From a checkpoint of a small mixture-of-experts model trained on Wikipedia.
Experts: 64 squared ReLU neurons an expert, a softmax router.
Training: 545M tokens, 4732 steps.
Below are experts of layer 6 (counted from 0) of a mixture-of-experts language model. Rows are named router (the router's row for the expert) and show model dimensions 0-191. Each number is 50 + 10 x the weight over its row's rms, rounded and kept within 0 to 99.
After each expert's rows: "comes after" lists some tokens at least twice as common just before its tokens as in all text; "gets" lists some tokens that make up at least twice as much of what it gets as of all text. This comes from a sample of Wikipedia text that the model never trained on. Tokens count by the router's weight.

# expert 75
router:46 37 46 52 60 56 47 55 42 61 38 51 50 48 59 57 44 53 46 58 59 56 49 27 67 64 54 64 47 57 39 55 54 42 58 64 47 40 53 27 41 77 47 58 50 42 43 35 58 66 54 52 42 62 50 48 63 39 49 61 53 27 60 36 45 66 43 42 56 74 35 62 54 49 52 61 37 34 62 53 52 60 53 52 62 51 42 39 61 48 53 44 60 62 58 63 46 57 39 34 43 53 51 60 51 42 36 48 45 44 37 58 47 45 40 37 66 62 38 48 42 59 41 46 52 53 64 62 75 61 40 61 52 38 65 45 57 66 51 39 41 40 43 58 52 41 40 65 62 48 67 34 41 53 55 73 62 47 65 43 47 46 74 59 53 40 50 63 56 47 34 56 71 59 48 39 52 46 63 41 46 44 51 42 56 48 37 56 44 58 55 49
comes after: " |", ",", " by", " as", " was", ":"
gets: " an", " An", " con", " Pro", " Con", " "

# expert 6
router:75 67 37 44 62 44 48 59 53 32 56 54 36 57 64 71 61 57 43 50 61 49 45 33 52 69 53 44 47 46 57 53 43 62 59 46 52 55 52 44 37 53 50 45 54 64 49 58 49 34 34 40 53 57 40 42 60 53 45 53 58 64 68 58 51 61 57 47 55 47 69 49 42 51 67 36 51 36 54 45 36 55 65 51 52 40 40 55 58 26 68 58 38 43 49 43 39 50 63 62 64 55 40 40 37 54 46 53 33 32 31 35 43 76 42 42 70 48 42 45 52 46 37 46 42 46 39 43 47 65 36 25 56 68 44 56 43 55 67 69 52 43 58 47 55 51 54 66 54 35 45 54 56 53 45 61 65 43 37 54 34 52 42 54 60 39 61 37 59 48 42 53 47 37 60 47 59 55 46 52 47 59 45 57 49 51 46 51 52 44 48 34
comes after: " ", ".", "1", " $", ",", "3"
gets: "1", "0", "2", "5", "3", "4"

# expert 143
router:45 48 66 56 62 39 51 46 44 61 48 53 56 51 52 46 56 51 61 53 48 51 51 51 54 56 47 59 45 71 53 53 55 56 58 53 61 53 60 57 39 39 59 54 57 51 25 57 34 63 61 59 70 46 55 49 49 62 48 61 63 40 71 70 45 42 27 50 52 48 62 73 60 47 39 40 48 48 54 50 54 47 47 40 59 43 60 33 36 61 39 63 63 60 48 58 36 48 45 47 36 51 60 63 53 55 46 39 65 27 66 31 35 52 60 61 32 54 57 29 50 47 50 30 55 68 52 49 49 42 66 53 64 49 54 46 50 50 61 45 44 46 49 37 60 45 57 68 59 65 55 73 53 44 46 43 46 64 44 54 51 51 57 63 53 49 73 56 47 66 49 45 44 49 30 48 62 56 41 54 33 70 61 63 61 49 59 55 60 55 68 55
comes after: " the", " was", " as", " is", ",", " of"
gets: " the", " most", " former", " first", " now", "\n"

# expert 117
router:51 45 68 58 38 62 49 52 53 49 64 59 46 53 39 69 54 31 44 53 46 55 54 53 54 48 31 59 58 60 56 56 58 41 59 75 37 51 51 52 52 67 35 35 49 47 52 38 54 34 50 62 48 44 55 21 45 67 55 51 60 40 53 49 53 40 60 57 67 57 56 40 34 59 38 53 36 55 46 51 75 40 62 46 60 53 53 44 43 40 54 32 45 26 43 62 50 39 36 28 33 38 49 53 52 33 59 43 66 48 52 42 63 59 49 46 47 40 60 46 33 51 45 39 40 44 49 48 54 31 33 48 50 42 59 46 35 57 41 35 32 46 37 56 51 39 39 64 49 70 66 54 46 56 44 66 52 44 59 41 61 43 44 52 54 45 44 42 49 50 55 48 41 56 48 52 55 45 45 35 57 54 55 66 60 55 70 62 50 63 67 48
comes after: " |", ")", " was", " JPL", "|---|---|---|---|---|---|", "|---|---|---|---|"
gets: "\n", " v", " ·", "-", " MPC", " based"

# expert 48
router:35 48 52 48 37 46 61 34 29 52 54 53 51 50 41 58 40 33 54 47 50 35 46 38 56 39 41 65 24 51 67 33 49 49 58 52 56 49 58 47 50 54 44 66 51 33 43 57 66 50 54 45 55 52 39 32 58 48 43 53 41 53 53 60 38 53 48 37 54 54 42 44 60 42 54 47 66 54 63 39 45 52 29 63 55 71 56 46 62 43 50 44 46 56 53 44 39 76 43 39 46 24 45 49 40 36 62 35 69 54 33 51 59 45 39 43 64 48 45 38 50 61 57 53 32 40 43 40 52 60 43 52 53 45 51 36 67 39 60 68 60 39 45 49 39 49 43 52 63 42 49 44 50 58 55 48 42 25 50 46 48 57 57 41 36 46 54 71 39 70 59 33 52 41 64 44 56 45 58 51 42 58 44 39 30 40 66 40 50 60 41 48
comes after: ".", "elf", " re", "\".", ".\"", ")."
gets: "-", "\n", " re", " tr", " Re", " he"

# expert 58
router:53 57 43 61 46 51 45 65 56 56 52 48 58 53 56 57 47 42 63 51 39 56 47 34 50 46 44 49 50 47 61 53 50 40 41 60 67 43 40 66 41 43 51 47 54 51 46 42 67 43 41 52 36 46 62 36 41 50 46 69 47 68 56 74 58 47 55 63 42 66 39 61 31 55 59 44 36 57 49 51 46 47 70 42 39 47 50 50 50 51 49 27 63 66 42 45 49 52 30 58 67 30 67 68 43 47 51 64 43 37 62 55 56 58 50 47 35 39 28 61 46 39 39 68 49 69 58 50 38 53 58 38 43 50 49 39 45 45 44 42 46 42 48 52 35 48 71 57 51 36 51 51 64 56 41 40 48 50 71 42 50 55 43 49 63 53 62 67 52 32 67 52 40 40 57 40 40 69 44 44 30 56 64 37 51 43 47 54 48 32 63 62
comes after: "6", "5", "3", "4", "7", "8"
gets: ",", " –", ";", " |", " and", " that"

# expert 18
router:41 28 38 33 53 58 49 42 48 43 41 52 57 52 47 55 55 57 57 67 49 54 53 52 42 60 38 45 48 52 49 47 59 51 63 43 52 50 40 45 56 54 52 47 47 36 38 42 39 48 45 39 43 49 33 50 44 55 38 53 70 66 52 54 21 60 37 55 44 50 55 57 51 49 49 36 54 45 27 69 53 42 42 37 61 43 51 58 46 59 49 58 42 56 53 60 37 49 45 66 67 49 34 51 41 41 39 52 52 39 55 45 47 48 69 49 28 60 59 41 46 42 50 50 44 52 37 59 54 64 48 38 59 33 45 34 40 43 48 63 50 54 60 39 81 30 51 47 65 40 73 63 44 61 50 47 63 50 39 50 42 57 60 52 47 52 65 38 49 53 43 51 60 51 55 47 47 38 49 40 46 52 38 24 48 36 43 61 25 25 71 50
comes after: " in", "2", " a", " the", " In", " of"
gets: " one", " part", " some", " each", "r", "0"

# expert 190
router:48 62 48 59 68 43 49 60 54 50 72 45 40 54 44 69 55 50 51 57 41 48 34 45 48 42 46 46 51 53 56 70 53 52 54 49 29 38 57 57 71 33 58 47 41 54 41 58 39 43 61 41 50 32 55 39 53 41 59 60 64 45 31 37 33 62 62 54 49 46 44 65 51 61 45 66 39 53 43 56 41 55 55 50 46 42 59 47 57 46 39 45 48 36 58 37 52 42 32 36 51 45 34 45 67 50 34 73 50 43 44 46 48 43 50 40 32 46 33 57 60 59 44 39 46 43 53 57 54 62 31 39 48 64 44 66 54 45 48 65 58 62 52 54 68 43 43 61 46 58 58 64 39 52 57 48 68 58 50 39 34 65 37 59 35 53 46 36 47 30 44 60 32 48 50 44 31 68 48 63 55 34 56 53 63 44 51 60 50 46 32 44
comes after: "1", " ", "2", "3", "0", "4"
gets: "0", "6", "4", "3", "5", "8"

# expert 103
router:53 77 62 64 49 50 40 39 62 73 70 49 42 59 48 61 54 51 54 49 43 29 55 47 55 68 44 58 49 42 59 46 55 54 49 67 55 37 58 60 47 43 50 52 53 47 45 57 58 53 47 40 31 38 48 48 51 63 48 53 46 75 62 64 58 49 41 46 30 56 44 46 31 40 46 41 48 59 63 39 58 43 51 54 57 42 46 43 43 55 58 48 61 51 62 69 40 48 63 53 57 49 57 67 46 43 50 44 50 36 54 32 70 62 35 59 33 51 37 67 57 45 51 64 55 74 61 52 33 61 51 52 45 39 47 38 58 42 59 59 54 49 48 42 42 39 65 35 67 46 54 41 71 56 46 51 56 39 53 32 56 46 40 65 48 51 52 53 40 45 58 68 45 45 58 65 42 66 39 65 34 44 55 53 51 32 60 50 61 39 43 61
comes after: ",", " However", "ed", "s", " year", " time"
gets: ",", " and", " that", " but", " after", " when"

# expert 114
router:66 59 51 60 40 44 48 51 53 46 60 51 51 52 55 42 45 44 42 46 75 53 58 37 65 57 32 49 29 47 40 47 37 59 49 27 58 68 71 58 47 57 44 57 50 42 64 58 45 37 58 42 44 44 52 55 46 46 54 52 32 64 47 68 70 47 41 45 49 58 43 46 54 58 56 48 58 37 59 55 51 56 52 45 38 61 55 45 55 52 71 48 41 65 40 51 34 57 51 40 40 52 50 49 32 57 63 49 54 36 44 59 61 70 60 45 45 35 61 46 58 40 59 45 70 47 32 32 58 43 40 68 55 45 55 50 51 57 36 41 41 63 47 47 37 65 43 34 53 32 45 29 46 59 40 66 29 45 52 56 43 47 58 41 44 29 39 56 55 52 48 53 61 44 38 29 53 49 58 51 57 77 66 47 49 50 53 56 51 41 43 62
comes after: " ", " |", "|", ",", " in", " ("
gets: " ", "1", " (", "–", "9", "#"

# expert 10
router:55 34 41 56 46 52 63 49 59 57 47 59 47 39 38 76 43 63 49 56 50 33 44 58 55 51 37 61 66 40 41 55 28 54 43 37 46 54 47 68 67 63 53 39 33 56 50 51 41 53 71 57 54 32 54 46 35 48 49 46 40 60 35 49 32 43 51 53 38 42 44 61 47 50 49 56 38 55 61 41 48 63 55 37 55 50 53 49 50 54 33 59 58 43 46 66 66 52 55 42 48 67 33 53 60 42 65 59 41 47 56 48 54 73 55 54 56 59 40 71 38 52 49 53 49 44 40 44 55 62 30 61 52 50 59 59 48 41 38 55 49 52 40 39 49 41 51 73 50 45 41 54 63 56 28 34 56 57 62 51 45 66 32 47 50 52 45 41 40 39 30 48 50 27 43 60 44 65 63 44 58 60 44 37 63 51 66 36 55 42 51 53
comes after: " ", "2", "–", " (", "_{", "/"
gets: "2", "1", "0", " c", "9", " C"

# expert 57
router:61 70 45 33 47 44 51 44 38 52 48 36 56 48 42 43 61 39 41 48 45 49 51 64 61 44 58 43 52 41 62 48 46 41 54 61 34 40 63 57 35 53 56 31 62 42 68 48 64 48 44 70 45 53 38 44 59 63 57 53 35 58 56 54 40 54 48 40 70 42 73 45 65 51 39 60 65 46 61 42 40 54 36 45 43 42 45 60 60 37 59 59 56 48 36 48 48 52 48 56 44 60 51 55 37 43 59 49 58 49 45 33 36 57 32 45 46 35 52 32 55 56 51 34 56 57 46 52 45 48 47 50 61 36 41 29 55 63 45 60 43 43 64 47 65 44 52 52 46 40 56 69 45 51 34 45 60 71 57 27 44 54 73 62 55 54 56 60 53 57 57 43 50 75 49 45 38 56 42 61 36 53 28 37 50 45 47 48 36 40 71 55
comes after: " of", " in", " the", " on", " to", " and"
gets: " the", " a", " The", "The", " an", " o"

# expert 74
router:42 51 40 62 66 51 29 62 69 51 49 40 58 46 58 45 75 35 58 54 46 54 53 63 48 51 51 46 55 59 60 53 54 50 49 57 51 47 37 54 46 53 46 44 61 59 42 60 43 47 58 45 48 62 68 61 41 47 43 62 53 48 44 39 59 44 44 49 48 44 55 57 53 42 47 45 48 36 52 51 46 64 54 53 50 59 43 37 53 67 47 30 51 42 43 42 53 73 43 42 68 51 46 45 47 51 52 53 42 60 42 59 53 38 40 44 57 41 25 42 59 40 47 35 51 53 51 34 45 31 48 55 68 43 42 63 56 38 54 40 45 45 61 50 66 39 32 51 48 45 45 61 57 46 42 33 62 47 51 57 54 52 65 51 61 25 71 46 58 61 36 29 66 66 61 44 65 21 30 48 60 36 49 37 60 28 31 51 43 62 51 45
comes after: " |", ";", "|", " I", " min", " pri"
gets: "or", " ", " I", "ar", "I", " Cor"

# expert 151
router:44 73 63 52 37 56 39 50 67 62 58 49 40 57 61 51 42 55 65 41 43 46 59 43 60 63 64 58 53 59 56 49 46 48 55 72 49 38 53 60 39 58 44 62 40 50 52 46 47 51 51 50 47 47 65 68 52 57 50 54 57 48 67 63 61 53 48 50 50 51 42 54 41 60 68 47 46 65 67 53 45 32 51 51 25 48 48 54 46 47 57 41 48 59 37 27 31 41 37 61 68 22 52 52 55 51 61 42 43 46 46 67 47 49 60 54 55 54 44 61 42 40 55 62 41 49 63 35 23 54 72 48 32 57 60 48 64 54 48 37 67 40 45 63 42 50 52 49 59 43 42 43 61 38 45 39 50 35 50 39 57 42 45 69 56 45 48 43 45 49 66 40 28 53 43 53 36 57 57 45 67 47 50 32 45 39 70 62 48 59 51 57
comes after: "\n", "   ", " such", "s", "a", "ia"
gets: ",", "-", "|", "),", " -", ";"